{
  "n_layer": 14,
  "d_model": 192,
  "n_experts": 32,
  "experts_per_token": 2,
  "d_expert": 320,
  "d_shared_expert": 0,
  "activation": "gelu",
  "moe_layers": [1, 2, 3, 4, 5, 6, 7, 8, 9, 10, 11, 12, 13],
  "router_score": "sigmoid",
  "normalize_top_k": true,
  "routed_scale": 1.0,
  "balance_loss": 0.00245,
  "balance_bias": false,
  "router_bias": true,
  "init_std_router": 0.0286,
  "lr_router": 0.00154,
  "n_head": 6,
  "n_kv_head": 6,
  "head_dim": 32,
  "vocab_size": 8192,
  "norm": "rmsnorm",
  "norm_place": "pre",
  "norm_eps": 1e-05,
  "positions": "alibi",
  "qk_norm": false,
  "attn_scale": 0.177,
  "tie_embeddings": true,
  "parallel_block": false,
  "init": "trunc",
  "init_std_qkv": 0.0827,
  "init_std_o": 0.0156,
  "init_std_up": 0.0827,
  "init_std_down": 0.00781,
  "optimizer": "muon_variant",
  "lr": 0.00991,
  "lr_mult_o": 4.0,
  "beta1": 0.95,
  "lr_head": 0.00844,
  "grad_clip": 2.0,
  "warmup_steps": 200,
  "schedule": "wsd",
  "decay_fraction": 1.0,
  "decay_shape": "cos",
  "final_lr_fraction": 0.0,
  "batch_tokens": [32768, 65536, 131072],
  "seq_len": 512,
  "doc_mask": false,
  "train_tokens": 442300000,
  "steps": 6392,
  "dataset": "wikipedia_en"
}
Below are experts of layer 3 (counted from 0) of a mixture-of-experts language model. Rows are named router (the router's row for the expert) and show model dimensions 0-191. Each number is 500 + 25 x the weight over its row's rms, rounded and kept within 0 to 999. Numbers have three digits each.
After each expert's rows: "raises" lists some tokens whose logits its average output raises strongly, later layers aside. This comes from a sample of Wikipedia text that the model never trained on.

# expert 24
router:536520455467498513476463522508542518480487459536499487458503498461499517462493484504522516509539510547485464515485490490546527496548521494499473548517494481506457451510471500503549527515477499537519513466495516428511502492503498499527522511478515539502499542478480478503473488499480513498522479505482463523471522510476504499498491458487479517497487495504517559504488483542506469494504479530517521469510478468526450503518475518510514502487488531525493489499539432479512499524507537545527472497493470495523475510507549506477461464534468502464453535510459523470485517493513529476
raises: "0", "9", "2"

# expert 29
router:541485497492492535511543490505497527517468477515474479510475537476491503480476482506482475522529489509498481481474476513475536457496517506486432519432532529483496505452517527548523472513495493525482467477463531471519527467507490462515544502550505564508473498455476519497474491502497478527533490472473469485479510501543506485496509495564456534485485523499477554528502498525451551485488513514525545521478507492505493522486490472502497537470481503524476499472520471502497485478515516486509516528526524501534503521496544529547483502509469493468468503524465480493467482512488494478
raises: "mouth", "rt", " sister", " future"

# expert 23
router:541471538491470527494559483526486500492492509519520522576486480508478472495452490513497450522499477465508507497510496527520488491479490498458510478474495497526508501441478516500506488535535504531498513486487519501483499516497496557508495531475525544479477500497505514544463511495485524517515484496485482449483429485475522530494486435498518532500452515473508518504511467500492511475526518551501515515521506548503427493513508481530479513494516506501514514493474489518474468488470472507469510514464485476502519484461496532532472495485489518473496502468474460451508446552489522520
raises: " a", " an", " the"

# expert 5
router:507513511538503495538518503501514522507448466494483512517493485461484499507489465511530463526535477531505478495499491547489508508466510524541497542483504481456446498439508511506524461465523507479446438465484547497526527449495478468493503500496484510511499504515487539487526523502507484543524514473499482524489539468530540493544491513526488503466491494539516523498509508543463570467492507492519493530468516511484496563495492468455520505524508499505466479496515506515515514485461512472504499507492478504566523489510507526518534490498449505492474528525515532494453515481483503489
raises: " on", " and", " ("

# expert 11
router:512527507498426509472503488503516512484495521533489476512458532515493474487464476513525499483514496507503479497467499505490566501505543523523470520426529529494471508472508525499547509456490472524498489496486517516503482449489492541490491474497520537529470512462534464480451483506504493541499515489454535508469486503518540524492524465529478516489487523492470528548512463541477486503524480487503518517488480513500521514492510482517481538481482484489438500515540486478489478504539512521513513505506477496533504474489493552543539496487498482468446502519452495497501496534502556455
raises: " on", ";", " for", " to", " |", " at"

# expert 27
router:528474493563484522514513487516520536500480463511468486554515498469504501470511473496534437536500467451495499497468481480519495462539473489451485505485516513496486547481502530506546490510466505489520475493467476450505502484487522455521509466464485508476486555481464469506466472497510465516512479488486476486504484495483504469519500442493472495511482506495467573494503506536451508497482531529497531502523491517500494497474509500479487499498492517552478492452508451506509488498496497456481511521468507478510510450477540494507549458548485536475466497511484512516478474497488485507
raises: "standing", "whose", "2", "1", "ches"

# expert 8
router:494517531476487521522547436485521523521510508492499493503491508482555535502515484493481447523519515499521518533502483507533487493538465483460486494475521517527467483502477532534520522504516518504480471444509558472543476511496553526517510517513518503520502509478525496550521515505518486532502474495499479486489527495516528485472520489512496485457523487515456482498487528485506512474544508508526482468547522511510500538505490504519512506485474458505474519494445503527509492473474484499484490509469510484526493568455499520537476498497472512452495536495497421491525501491434462539
raises: " to", " |", ";"

# expert 22
router:559484499497485540514525486492527535516483481505465490515490545477511488467490470518458472514531473520487521475477466521488534483506520492518454520443528550485493512463513535549534463491487476512492470466474517486492508447505512473511501497550487563504479510475476522495453507508504485522533497491475470494473522495540512499514521483536459538465483518506467527539503519521470551493492470512523537493479527483488508525501496469498488535486475512521501495485509474511509469473506508498510501527513503500550524495483545524540483497517449467441463518517459502529471494502489526476
raises: "tag", "pit", "tip", "ification", "Population"